Weights of a small mixture-of-experts language model, trained from scratch on English Wikipedia.
Experts: 40 experts in each of 10 layers, 96 SwiGLU neurons an expert, 2 picks a token, a softmax router.
Training: a variant of Muon for the experts, 357M tokens, 5452 steps.
Below are experts of layer 7 (counted from 0) of a mixture-of-experts language model. Rows are named router (the router's row for the expert), gate (a neuron's input weights, with its number), up (a neuron's input weights, with its number) and show model dimensions 0-127. Each number is 500 + 40 x the weight over its row's rms, rounded and kept within 0 to 999. Numbers have three digits each.
After each expert's rows: a language model's description of what the expert responds to; "comes after" lists some tokens at least twice as common just before its tokens as in all text. This comes from a sample of Wikipedia text that the model never trained on. Tokens count by the router's weight.

# expert 31
router:504504600525551468468549470485524481474471547512511556576451434532506520494420522505450568463511441428532527452539480445532453488564425477491505508415587494502492521516487479456436540427470497502521496510497540498464478512550511553505541478493492528473417453477437494452515491503520505516539391497550547470465512558557489539562483494462562498487440512516529494490478548514541489446574
gate0:543554477470521530509467485517451547511490493512574508509478515460507446489466514490508508455476472516571436495424550521460535546456466521500537518444532512530497530443563559430546475484567458499507515499501535554528502509493560457504442574568448443458422496488512444459423481471504491554447444519528499523553511512436387496511463476539483506548411598563529520500470497499548504482462
up0:498523497485484486481542562447597480475524524526448514444546433540488505481505508583464521491486501448524542536485439497485459537534473518599453523493507469371499437478455467548577470408413522497557541479490517473547519514562468510464443461451485521502495468517497494521498523507506505447500449543524541477498548466526466478541486625469524504517503505478528438538539492468546554544455
gate1:534459480478534564503446497511559531467559543474416490569458527534513606509505548438564501534485486473534551509526454511507475507519447493531450509581455537430505457525513489450462483481526582530562460498554449461546405501492498563481497508503510535554454542532458467418438441499474528547492436513541473464516519501483509481514388495423498509468506478459537497507501564498484497513541
up1:432477517450516488470598565463454564489487497438528448460580495545544501548491460481528510476522566571495551452518606501494527516463477482473471485503469511560511480517485545538488444569521443445530568532556491520509504514434420500548468484519475500532467473480512438521503511449499458498501513472495497488514554529472547564557518481450525444476543573453522471551505474524530434514389
What it handles: Proper-name adjectives
comes after: " the", " United", " of", "S", " National", " The"

# expert 18
router:501516528509480516499475484444505488519467553508517472508448461517462567559445501495484513469569508478533542479545480541541457557488496492467495581442578457524515526498564458452457506467493462519547496411495514534438502485575506475524523463543519579431489416520501512522516524535466493577515479494515490480416529482508482455551422610530517511511432492534519621470463500421545481491480
gate0:530476472511473512466475497526418516518531535490529490566466485440470495537440569377463455474483492580458493474467494496544550555449472560506493443481539539487431457513496524469524546491473521501466536496521588533490515520467542525530499554521467471551501510515502493469510438483487526442460567479428563538556481530470457490460518456508474407533499613530474547510553430489530533464566
up0:487505501505517503457452490556468564561557498442428531442545527462493478524517620506414514472550505509533510531480469540548504489475531450446495452455518472446513521473528542509465524493506453507445469500456446528531512528520471554476450491470524456464409465521523487512539496444506506552523519561554509547483578441429510488529500462552534545518430551509536426459445533563462586505540
gate1:495404453486467523468513609420465441508524529461537446500502628499456483452562501544539560481482497422513444484543522497617411488548490521477458492549441501579530513514480525476481508509502494493511530501515453504518531519513485459438467499441456529532529575465483542451493465493511484509539471501523543531486476498466443499557522474516484559499431517543476543498450547433507539509512
up1:577464488503520490475562481435479509529492511437543451492473569492454464486468500506492545479508525543463486568482464507508511480477572519438528522458547438570528418498470468525543486440527535492472471492531489517550469404519505524477481552446553557447550544550505505453475477523491552474569481496435556486497493460449571530548445398598527572508463509467510486486491536473508487498582
What it handles: Narrative function words
comes after: ",", " he", ".", " He", " it", " and"

# expert 4
router:466484557458532495502574466458539453496500509494481479531503495583527535492500539484505561504507469525494540497516491460506455494528478446477501583454527496529549499491510487479471489433402483554475457394572525556449521448567588590484542493500493523471456445435509509482539517553476519506513485465563543431480518512487520538520441456521497477462429544496490523523488491524597411416532
gate0:506504553491387553424495474469442415526500442555538544481540525487503546497540526430534481506504513452491543489493551531547492518524444548459456439459496470482479510412469546509487527555482521569480457459500464444501464498523511571531496545483526465420488509523511543466420552537482575422584577473487471530485415516465451529515501509565501484530496525478503506474538533555482498531533
up0:495509546564525440495519517479517454420514561496472527455537572479456398553542536547569531494525475470527521547519471474500527545448481499569428467470488511507446499491522501571527507498513521480406522429449505489507483544518480502507513467495509470583572509495498466540563501495489458549365502536396530530455475524452549494496535504516493534530519459569500545451522433511463506482487
gate1:514519582547453425490535469493519498513512483487386507425486427566540493520531580481459490475456541513543514420491491467449549528466564496520509514537502491451551536468554452499498482486447473524541508434567498467464495456491500478505520500562562483478437497518455492499583513493545535490428511504568540511495468446540517497592489444513515592459515493464470454545542503508545431457461
up1:405492447432419486494472450469527443471491517439537521498522525526494536508478405557522463540526496468434528492562478438555531492450499536509564471508480504570528542436503513480593516525520536444453542472405509437532546528506552586535534532549503500458518482518500520594469492494532439432524487444533535467468474545534485470472486518483492518432496532517489562512569490478499503543496
What it handles: Table cell separators
comes after: "\n", " ", ")", " Team", " Score", " 1"

# expert 30
router:499430544453560490493471493453583478459516543557524417503453441484493545535452442484462505494505475451445520505459466562514522486537429524505500515452569533529488520465515496476543530497450460490528518427477502506469526449533464545515600482536473538491503461444430532505473499548501447501574483561583532485409522540547432523526517527499521458475510491527614485466491512491564496430491
gate0:533507532445611532430393479481525540485507544518464522466485500515551492531524499499473569462489512429593537518523527461498532467470507499542446548502441508517481505540491553519501451508439528464541569488473561580442502452491503503456576512509458436567494412516476510474433480527498475446532493533469469460522563557494525404506512515459459490463555486485504556487484441540531509449491
up0:552578506536480490506473515504560496537499530537561569496475484504557508535522469599391551498491516494478456460507513469533468428481459508613453477517452405480504440554475507517553499486513471472499541508497528509526515544484540524548570531529447477495502445504486461535471468491521493390513518463462512532496486512515435489468373485518521544536500473444487511527428539485479531583510
gate1:488427602519489464483461500516452488496482497492439581492485529537506447548496550554428619478554500566452542501505577550483521499542528472490480533581508447471548532563435547529509485517520507484537455472493511474555520527463502447506474409498413464530500459499561491461539505468500506510448521577486468494463526479472541536488581468463482482503534524512586450469458459518471469484473
up1:564529497543481567547523523522532392552450556469467457491498469475484484504512516579483551521499458480501519476508552485531541466463487487462520543547556505482504454481469525397480498519523520444503508429492510466475455436431444460462531545546453504516457515463511493513487545585548468569446531469527404452494514503470520461465491499519466507533539487497509600492588528407509549505556
What it handles: Latin-style prefixes
comes after: "-", " the", " and", " an", "==", " a"

# expert 16
router:456441536452558520489520476461519525502489514492495445528492520565455519491485541517499573538523500515520491460497455467506445548552515476465449579475505439477547476480517515472477527449408492580465502418548521497406505472533613573515528516481500581451476455429489489452525469515516475521567487420576556493486497509480481522517465495519496494499439562518496496515504506541566435419554
gate0:476444520448511502548483532561439425510537487549454509427400489471454546542442553509499440398527466455538516470464465519462445491510482538570489470502489467474502481489420502510556426547543481491503480536504516513465471500533506473556416454496519527513444484482466546463520429605529487494550510511467528565532543530471540547479570506541535517517525481473501584542537541534460507479493
up0:471414472483537466480500448531546442529514550490573525561474423481451533533487516487485445445467562548422466504468407535533485469499467504497501496469546514550493508473497508500585497506488518515510499480449483507515547472564563423487463556511508565454505502483551565567530473414520499460462440494527494521451503475516457498481524529442497426456599541529478543530461541460533564562525
gate1:469518487485543512488509552456448488482524503501500501492463530561474582509533482532534545556596497438493504486456436512530526447464487554556445523482477515498455498576513500509462421443377491516467527515531527472581529489519523500497509474511454451509521516428480460466531505518486453555508530486535481558501417493496555443511407507563556569468497461557439403488482517559496459514486
up1:476461545540578465489451511462486547512535444493501551545538463464550533460513509501500497417570522491489488565574468522545538501550529457504522463517522495485513482449480502477461525487442523511490437455475438498487531478449509495464421537524429431492520491633519422489514458487551530571435453523474530522505450495468454475535535493456563458435522491591494526498485535561519552515443
What it handles: Infobox line markers
comes after: "\n", " ", " Title", " Year", " Class", " Team"

# expert 27
router:468480519552529485452540516479555545467472512545507526491433446543476564533492494447482500498479426530530563459496531504578438522501463520464451565463571509481538529458520483500442519483498545536546544502472521468510479519536525470564497454488481524439453443494518468492534479505507506572514498432546525477431532533532480451507441575524521570418463494509594595417493505403529486471487
gate0:487459523529478450492494563558504483491508404536461534450488449457501457544514473504528554560491557487498529599548540478458515489467493557464539466480497432436503481493533506500541550538455569500470468514542536475423510561485568451523567495498456550573572494489511472479505524511490552487497547533475495531482445538530437520508451496437528453535458493493603504427533462476554479427443
up0:515523506481524529517477472503471431488569553499503561455502480478495570568540498481533502599504522458509500514468482480475518530474494498456574447447503543542520530515512487500418484548472464446421539514477504458558456542412513508523554538510426519428489457554520578463484588456502451524479559492501417469463491594513505509495511516499540413436492466470507588464496447471507515478493
gate1:527533457381513490499433543529541507570523524493495534562498451451505494497525464445520558512478548451476508483496527478438478489495451539495508494464620482449454506506487559491496546525494483511487508514574488485469487500572482446494513546507529519480477533465514551555506472501449486524463429561527497426474530405469445501507513513506512503630554479418439522523461595478474522481526
up1:471526511446439535554535524491563424516550477499574405513533532511503494486458550451610552513496466471439390446474468490493527536485503516412547522514542467473550566531416486451479497498530500510494479528525480510475508491551549556510514513491412495520505493477550487527516532482513534458538447546434499415525457535468398504482542539509514437532513503511486535470480517528507538450542
What it handles: Sentence subjects after The
comes after: " the", " The", ".", "The", " that", " this"

# expert 34
router:415522558540512454525494492453533481450538502537515512524464475569479546512526493496493518500500430534506531493457500476513427476495423495489451592518521508518528525508489486473468520447427467622501503371505515529484489516445604564576473477531497542482466490514449438491534486579521510598468470490525533507473560516465479525520490495544551492502494512517493557454506475540505398515482
gate0:485499551472445498554460503545523441443501545526498453444457455498504546472572579493518454568533467532479491500499555414460590469441471462533524553475516498474522528458518512449483602413526521521489448443519544544421537516508543500472485537480540505486534457493457521533520481506482503551549496528556467422451495467459468502459574505575512501524596557469472490505525533463492478533462
up0:454559514448498539551534501456467510515501478549456420497482617497572512453427464548456432517517510508497541500520518463528425531457524542484500469593533517509493541485459501529443477533422496502476576537505540509490502446489520527527483539556533473529439481451566530511566551445515524524534549522464513479535540480500436490429502439447507461435467468518501458505559461403511523537492
gate1:530472476473482564497479533476479485549525506502468554517497579484529479475494462545504479589489484563532561522501414566543527553507474518460407505550485523572486470502431458453508437509445522474487460495486451507524531515514553517494379501559560524556481435458478466508484476447506589506558497521496565507444500534461468501537549434485497528447536491455579507483456434483532527471542
up1:484508564527506515515518412562479513532499500463562448496531514511480515471548502509569506536427521405585505530460497452516529394443507506498501416427536506502512498521577536457483474496491505557525458539437523400476502470457550531505517470577502516535536472459532478461539479491557452489432500489502434467448541486511558478545487522453444486503529490488566504499588534508502437467465
What it handles: Sports table fields
comes after: " 0", " 1", " 2", " 3", ")", " 4"

# expert 1
router:503532513467575442515498503522538477442497512527492462507507455526438503542554480426477562498544481445551471460509475544472432577500476488520528557459509494531550540474504497460475501477416459472458472466513550503494458489444598562505597414506503542544464508446523466470449429523449478534587449500532497477489497518484474519467451524542517482499489473498599559435510588493513529491453
gate0:468489526517482504448501500525534545473495549514528542473514456455538448508507489442491512471512519506448442437404510483565537527522527484476477517468515478504519553474578494501445496493498506512443550495488504506557456478449601458579522505429539574511598458513524537511484488484413421478508496534456456594528461420513548575552546477500587495509481472503499543474506525432466546470533
up0:544480471449500452516515515555517453417530526493525495490483463432451471427580487482467437443449467564486500531472483528535494610460412526470466454483528519450534524582494486559529502475497482476424546501503438521494405539479536559532504474550500447476519496475492580567518418490527549482525505510455507534482452462536504514442493461540499543541448522520528568484438513521537532520493
gate1:562419494519519471441482545443410582507509449476504519464499484455561554463558502506545506473476538467521493590461463466502547486496530471499458494498480457453502494536529507495487496453468443569479568488465488453478497498500506491514426571542501569433574519499566554525484453504554469469529520496490466541457496568489487554476447455505498525447516461512566625458462540492543440506480
up1:482554602444481525499471464489516465526568491541431519508522470490449470489511506479513521486506477525451463424535511520510533516512477518437601449520525511533557505491517493403456473482563574462434529515511518459496486549510474433452491478466488497488518451510458533515518548547571585535569456510436478517492485478492545473585558482447467556537522520557478521431431481425482556522473
What it handles: Infobox field names
comes after: "-", " •", "–", " Succeeded", " Preceded", "Personal"

# expert 38
router:446514541569587424500547463422489491449473541521515442573530523492463554459422493528512513518569475498550513441529502559498480556475446558498475461475527472485500492465520443486492500467474506501518494434490557484563509488492508550520505499542454471455416448430419470502475504507473475556484531510519488555489596556537445541549518541530455507484451565546563571479523460506527494472548
gate0:497498514510551471527473445492434619528504506509528512468507506542519534414500434521532498429445436513521447536453461481555486475502517500490524473535583479432492469464603487517404510530512517453473476485499522574555521521562472541557463529514461548495431522496478517459483516474529556520525484500449481582504498480522508543442465505431465468453481571552496527486413518509527452550547
up0:473487468526519530543501555485457457505516501484524512472447538491496472466481524594517484521478440452516513499462491529486494479557463515571482546568432529510552445485516480530517522548500467451454535470601579582452533467488446448502514504499441428477534429475519527558463498482524552506524516477551532519533517513556471420450401545494497522475549466473497437578479459544601480496460
gate1:531498545517554499477463462516479471453523409529502479516510461479542485458433503531503526540522448469508470511489403528516493547515517558502500538520495533525510434517522491530533538575501529557438496506518417447551471450561513483534541553517522482531451478530523570608429501456421512576466556431508481516429532467512509418521467567456432456501510504515507508463570521539463485548474
up1:506511454470540566496525462428511509496550501469497481441522539504500541450520462500497497500498536489399534530460472503507499518463452490562515561514482449526507520530486500506477516497567515493557533481553469555412520535569496487505432519509468500458474471540556498559448537487413428488477452487440516503540572498498522500448508565452476526480433652588517459463483508482581514464475
What it handles: Name-initial syllables
comes after: " B", " of", " in", "B", " C", ":"

# expert 14
router:458443496504475447486520469468596534490494480525501499507506472542488497511487519537480557466539487500518487462485440457539498493465457513412446474445534505538496480518549478474460505514405474508477536481534590552520506481475544519510552454469468524485507467503387525455551502496523482535573459472535547437486497556486476503533536602557492509508473583546556595466452538456544392487495
gate0:502502456426542533529520447515558480582496477469514547433564495525481526462474488477548466511530469440506469491531400513405568541530474536505492450482472508466537451457547518520505515586491485551478489477465460474558523462570534477498547445471528480525494493521496476502471499540492539508528458466467431446471544597520588491564435474525466512549484511483555448436474521591492516525451
up0:516509485535538572614549528527487498442486485449453501536553493502562530538527492536509554396492531513485481562492514513542481524510492399492465508441483515489509503540493518517550480471585515402534526453481490466414512451387532487453508502481571533467521486425544543455453482430459545477573463549508475500519505412493482514470542475546525534491485490517456471485522512507556503501486
gate1:467488519452486470491542445478511562573501543462442512502524468471542491462536543554518471444558578459434530556507462484472483519511543555482508495540505507533518505519550485435450454455476390537486423578536551408520506482528577519511453513538498456541519492519469503452486519503504520478508504431504448452461499547546514486588511531484466545538407475429569471466482558481496545479513
up1:445478456489484505531490496602492555442503477468462493490428506468513499596500498538493515485546528480546549485515492420524495582501430480487474442486517379494559508481523529506553536480516469497503504460502492520530509450495448527500568544467521548520535529436517521517443504488487543462531374488488435459487437444520553546490561531500449539528540472446495529562528554522540558536444
What it handles: Digits in numbers
comes after: " |", " (", ",", ".", "–", ":"

# expert 13
router:458521522491584440501528503470514488466488509549585456534508459518491489530488464423482496436577533463565524478560526534524470534447507504436511492487532461545522526482488506475502488478445501520482509414510501489462484520486516505557560457536451515535455493409415474539495469530420488493551379533520505468468519538486456557544434491506466548509458602548604539480516490499530472491503
gate0:515488506509526555526487550538581490522534506547557460542519516489509454479535484519388480486520560437511553506490455529548488516462511457517567458566483450446449599468504514450479428494469489473425551507494585476462482511512491555446545507478470539504498480503476526495476467523586419447508450521517506451467478503490496565535433567534490463468446492493515435441462458503566504498577
up0:590480524496435466506483454514491477459444522537557555414530428562498483457483481497543544460451508540519489465525459492499545468548462481493477496527439457505523512493518528533479494438489489449530451456499476516492456563533557500482548503500565531504577548432471549579488521526586480464490463527555507542520514460459514493516486529533579460473434548496369460471547552499488561482551
gate1:506515554461505449462473517446516575564532447453566529434488369499519554521430506482438508488466561464511502552450469527428421547484540489501479438489508483520534462518488538475502564522458489499517572508523524511530485526540404559503497523540521499513550516486440575498559474575478482441510533518521510447475493528558489500487528517496510477436408453504484566544507550479526527537501
up1:485445519471531489589530484443527460573530536507489416531485522478532489522473493480472496555496413514479513464419480482549479493499540444506468574525482531585517428432517625569437488502479476518487518527478468561479487527540494518517408440519512451518510502505533506502532591471511521468525513506446489475497589535464513457524523447493523434561484463485475540545431567506532483498510
What it handles: Lowercase word-initial fragments
comes after: "-", " the", " a", "==", " \"", " ("

# expert 9
router:468498517544539476447502472480497515490468495536502475581461408528422511507463491493500537442538508477572518501532444536594459479486423485449499578505563434526540555491551432488516541481405512546493488520492512548476536462531480498548520476498474545473483433442481513482511509525461550545520426456517486448421520512514443530508435572535489538512465537513513519443400560528507496465537
gate0:415429480531525552540486517518537442505599465472444538452573476536520512433532441434548460479479519504503553454506554504420463483585495492466517494496518512489515572496432565466533435505499529525468450504522515508512523481537571607560511564449514475539525505469502515493501561545511460507569425544523522464538507482449509522462483473465455460522545520436540486525509515444463468517479
up0:476489528483488484513491528499552510501532425499516430421452427476471511484575514465520568493441471398518521541557580602507545500531518473486464477503493551595460495464512491489528538573470534511489501472521490589536468531449533544488513514453458490564547535437460454507508591542544466503556456494479446504480474497463460485528526430488508448538494473467511540472528566488551441497475
gate1:507505514530525498523513473506463493528470490553548461499517494420462531444479541556513498423424471488544449543478563483440501550556483545532540507463481455467498480518491475530482514492595460530466546477508538516452470498523601520479513509517508553532565572505508548581496478558474467475458489528554451460514478451515484433476411488518459407465473586450469470510528501552481532440590
up1:504488517482575439440517528554503465529467512555540440520433502547511536493547548472478418475566437458584490481525578539468518545455466499517565512473474498483506514552488484480463426572461457511491572523433489466502483472517432482468550499498539536467425477401484513503464470470541472451556492496482532548507477561572416499509518519595497539483523495479458514544532498477531468446498
What it handles: Determiners and possessives
comes after: " as", " of", " for", " in", " with", " was"

# expert 3
router:479476528480590508436496439436548534486475501511550459486459476545505530507544491502478563457515450520551514451534502465540459515475495539465501499500549498520528536484525467471488501428407484547500544434505522472452492462549515570509476446506545533484472435513503464476449496541507488548501473522565538492456558550508472493605505543542522528473406548538510495500431564425575393483540
gate0:494550486474506514506418454466465513486504508549496489435519491486432443529498555584484487503503518546446509487463513462512494567424486586512493559531562569487497539537518503454465505616491479480525476563555482474486551484494497491508487511494451547527471442504503469521562531504504593566441503547427463482558511488437530542478462473503482428486490542521495449447517425503572419465549
up0:474447533524544528472524465491561458410554572535514528478505515474472444420436462530602473471547386539456557515530460533559437438496558515473508548460516573470477485546493588493473472474515491557506470510478497487504513498507469487411571487494443492519468451487501496495394565519481501529496469542515558506438465487490561454454519497464518532542488541480471523489535482523519499516477
gate1:510454511511498487524493408513490504442520450508483490503461511506515547617546411514521543474558501528458421483457497521491498530497488503534535537501451558520490478577520497523558479560464548534505506478522531482468601542420490489456490466478430531505532509471510506462499575454475531599471411466527522480556445505438514481480471498575513469430447441468481516477506529494515501606497
up1:568425532534422520411498440514490520454518473525446476586523479495443486545548447494513453583555480529525493466510489512445513490500488506463514560536405510474524490473500534533497502516522537507509457538412546510452462495487495531435509545438502518524512474456452496447501493554509545555517454550484485563550434461595554583454504528436476487480425498520486514509483536458471454555498
What it handles: Line breaks and headings
comes after: ".", "\n", " |", " =", "==", ")"

# expert 22
router:437531527530541424505521496464533478505459518541524507529466441506504509518508524472475520497469426399480512510459465507520459529538403502498472561480565501537520496515545489466488544463412523552543503404561521543528514459503526588573450472497489503475505458536489449490499442530483526535516444472537553461509569538502504505511514509586534594486495551537479563467498455422505411460527
gate0:476484491439582401481605444481482521567527481557559484469480482474437426557483556525447499493513455516493468516528531538478438471479426490441470495521555440573575524483505442518543468498478499485504493550506443502505453509475488510582483511555503502595457518500525531503436529402498481471550476471571498511475509510443489470503545529530548508508521511553486525435498457450503519525556
up0:517483540439443607433458520432487465473420513488449559547531463518508466548525499496506560457562503489502523422479456527542473414536459447425487481510487499424517500529560531417595425465524520467468521500532458501511567524490547508563519492461555528575465535527556477504567498487512493473492525513465469513510487512527560550533495448481489512442479491457555513470519465458554520521508
gate1:539528489512462495518481518508512519547444496512446532512479461501510472537480603451525578540503576464529515545561478564512422530486471591555478489479475473563469501503442550473505491474362469508428500456545454441510471550517507576417429499491519447474418491497482474526505492488508501447505536495465501525447478538531501465543491476536581449516544538497569514537531515518536450480493
up1:506472479465597506498457576542463587497544486481442452516500464476394483513536540440517552547533578489440511492515526475483480482508497545443544461488449460534528457546429544503519456428498508484425451465481520466517525572480516544476478474491536496509471527485503479512475552494487466502500500482532474524441563463539484478550550455474482487516523559410513518596558514473617508465497
What it handles: Table cell separators
comes after: " ", " 0", "%", ")", "0", "1"

# expert 37
router:494499477520488485446534446476644521499465485519494537528471472568473491493492515512490543445505465493519502475509435445516487513462462511430483501419530514573486534524513432460449508493445476487535500483518548577523532498467518517514592510470489510506506383480418492449545506493538475540540460461505546492519527525480467465558505552532505505507514536520542622490445538486601422461508
gate0:492486602522563473504496480467492557503485520557499458443506475461475476451523485427476497476563513619520532499532481532527461467402455500542508490463469587463479443515512460525487430524481549500439505493611551481473440489514493550498506477435513481480473459421463549519604550515509488401497507479480535535497568514521486468470512537501544508542481482511456496569495487515532485527558
up0:442455514527530494433440514536498529514511549505432490524465533536542549514521499464541500577446548537521492592459520429485506536411492540491475513478495519458476456495539533497493458479502474522513603476477449539568548525429536460585503480536482465467471548525449438453536550472444537511548552523517433485482514491558504464521463522520541466543449497390470574475454478532518496452502
gate1:476438483498440557461574559466504514464520480476476552590506449544503608517501368495571516512491493482544452502449551562532491471531530492471509509529486506480477537480507486488478491482558414495492466499463474519582576502461462461532447450505510455509488525510479471557466543488432508543519519538506563466484583532436425538514438503465490527479494486543438466518445531512462526544506
up1:498568490560561505572515468520461513532433471547485532444462559542518500456515472468537466559469536551472524476398521559567547456474406467508509470490511520511515512447425519498445584513466467534519543490465484509513477483578520481437488586483514524479431408450575523481496403523486501494468534450519459514527528470509517523472509482510491533532485545474519484516591471544487490558481
What it handles: Numbers and quantities
comes after: " |", ":", ".", " (", "–", ";"

# expert 19
router:519533527552490512429551504500544535484511494534461508561521509574505532540536499507458520541520467480514558476505484473530473481493481463466445526485527523533494561503523464465537556448422516554460514470511544437457478492542609550487527393552423541488487473517441452502419464496549463492553447443550489446468532477512457451494493537471575486440458522508527544500418563553507423510499
gate0:460488533503521577523437563521485503516542551493489502468489466522452526495435480477477507427589512559482490532463490550486462492513517537485528562521445465441508511481489501472545508497468503511452555491476489503503471393552581512496463479493486517559472489538522513422440522537438521525569446437558502550459544537489543388512493520539553451456518474563558488418454512559488522576508
up0:516588502488520541508505504464508536435416553521527473485495489484458493579512489510481485504548439514477423522477468454498482551457545581481530492510439448453478466510479522560541552522466552552501508471456495457466510420509495547522416512469614524589545582486504546522467504527495454442549460525519482537498499523458506435487486541468566494420501459520572489455457538470460520457487
gate1:457520495529496537453441537512454541427521499521502483432436538530485478487441500539478516517497505444524512523482445443450512494515491586510448528527473516440523478517505460463476528553491445481541492498495498555534573524553462413591531474551467465472479507522576480522439459519413502591523538505446482533486511454471425442506514546474530459549466568531473514504457483522528553617506
up1:500454556538496483494517506459530534477454492425522476496446460465542491513443485539467562504502563555542496535534476570418543496469484466475521527581500585534451538531465492509447501505463533502476518543490444537527505513502473385496492467484505451536535457491515487442535511494360507489550445475435474471486531507526481446455537585466457471483511509512573496485532531492609504557521
What it handles: Results table cells
comes after: " |", "|", "–", " No", "/", " P"

# expert 8
router:501499598539509491448565443524532516448446505497479511578487423518511535576507485523524507486537385505539514428504516481596507464473436440504512531481522488523508542513537476476446538468422446525564521498490511529521516523487560518555506463491520493495469427501450510433484471529493497584502458472503560416427514612512498502549464533502478528464498491522511514490477506467515425430506
gate0:496562487520539439442503504501465478460483525484487471509515573500559528504525561505469536529555403500545572535518468530416595601432484502556513530445533563433468548469518510527489505522452455500480474487603442471511492499518518502450464514530369501551465464506486490431558496518511469539497491487513525426447516518524481514536471497534480462535541529475556465469509440480516482462483
up0:424522508498510520528479464543499501478463537552465455480530529514578492509501557521468482454512492532516488540479506501521481476385549452554507528515465488530421471457437412425581455522515517537487472506521481475488449493567529514544466470435488537548473494495514460616450546487498449501495435512518490535496530448525553601471560504424520461545453551486495490543516591537488476474490
gate1:565491475604516553541527555496476542529530484517478481507462516530499492538491470499513487456499467498452435546497500456520556502475531425518438442503505529510490491592546518497508457467412516449515455483480496513443440557416501471509512436552519413536494494472492401472450485512526456566517481518499502469449411468460489518518543488482574475469525587493508553498489535495500618498542
up1:370514419495581486507493542543539493558516442506528502511397484510565531504478504503480479508509529427529502517543504529529460532516475528493484484451477547538454568476456560490436515467508540465540477541462497546474479530529531491480542470572457378510503540490494459475519451611483520463487476537534494526405521563460486464486503506473509526481497555504518517532544413498500497545440
What it handles: Years in sports contexts
comes after: " in", " the", "–", ",", "|", " 18"

# expert 39
router:524485502581527494481512505499511459503475523492489483552473477591454479534547524466500568525498504509472534458527449468490478548537483478485448511480509518504553502532496421474512544479409540534478457375493500480514526477424568588496549411494522540517433478468403460500457508539505522568494437497577552533486492513529498474507430544486526483511480565530601541504474538457484443504532
gate0:523455526504412534515490521515529565546496478491492448460432437515544412448540494504531514537504449497506473537475515561501478580465432504437525556468525508429435480513518524396462554483492562527544576483437525495480532496495575525541412603451529526516508538457477502545516493448523540446502543521530494496521486493451496459458454545544564479477479472503519509502482446559498551531491
up0:567462501531465459407469564494508443554597484537495535446475483506427476509463572546464475464519527427468469484452516545487494472518530503444503480500504564564498570468480474455511516561468502510484383477490459499540471511448482456505505491521447527598520490569493513512477557519455538453528532600522487449440530474579466509503500524525453487464488485487446524530499550552525506519556
gate1:551474519538443527474434487482479506543576465530434515507467536437513539538496511542501511458532495475498551493513488467585523591502437433414469551608480507522530555507503494496527554412476522528491454383536502489483453462511460505561498522489420478465490571443482504491477467526500498571460534494560510505562455474466496522486477426503532457551424514492493519504558481472476530515484
up1:468511520522509512519479507484509497526552568454545474525511459500473529481490453527502475470540564472463507518500488545570495497477504502488440519539569496503474450475454534497567435453556479535517488486486459473479549508481538509481531456494474534553464485544522511512415450531542483355489485441535431521519528428499449516520455598398571568573498576481530463521435453501489527498441
What it handles: Capital-letter codes
comes after: " |", " (", ";", "|", ":", "N"

# expert 21
router:502520514518559492444563516497511492496469480536522487543541452514458492521513524497449518451495512516506600444542519488544432510497516491486414458491515414546495573499561454487495562507413516534502495385508486580511531445428525564566513470501497493439472440472393454546478483541441568562480485535523532464508508533527484484529458500523481519476522546530585515543456507468503454530510
gate0:458438513418493507583494473442536530500487564542541451559536487490439555541474493457447479522470466523537526530497476463473569524446583541452491457517472519527521481462519464529494525577480579586492463497455526419521449423500473457534451541431507478451412537585502534506490476552467512512474522459544524562454481505516501563491468476486495524509494516443552513551492462467521498475559
up0:471512508511529497446465488505511519576506458484507544475521592508495519476504400551507530593481572508513491461456507545487556472499402506516483503521513464494567559552524470531481504488602471433471479585471481521511521542514524526489514432480531470502547418456497463445429492478448482463487485483490494507566514495520407528503445482564589463550524456488515456436512574520497462527515
gate1:527532523458497567461525541457611574466481455499543539483476513496503520499536468521553471501465555501530498537508492462612474459460544533454547471528474473491494541548498463542509476527477562473468498401583472541420429430533482464538544514440509496435515491523466478452521482490476521468596501516453499511532485534516544454412491451567550483544436493508452457522488499445494497500474
up1:465526562421443566532498463529557478471408468484465471508474487492425441431511508534562533451458461557505506494459486464567441479569458528507474487456536530538481572460474481566458567514472514457476496518538508517559503443506467460516490515423447480506531486504476520511483500455473569531537484563508495529515472559505483515448556532501442570475563469490434582508488533539515571564495
What it handles: Capital name initials
comes after: "-", " \"", " (", ":", " John", " by"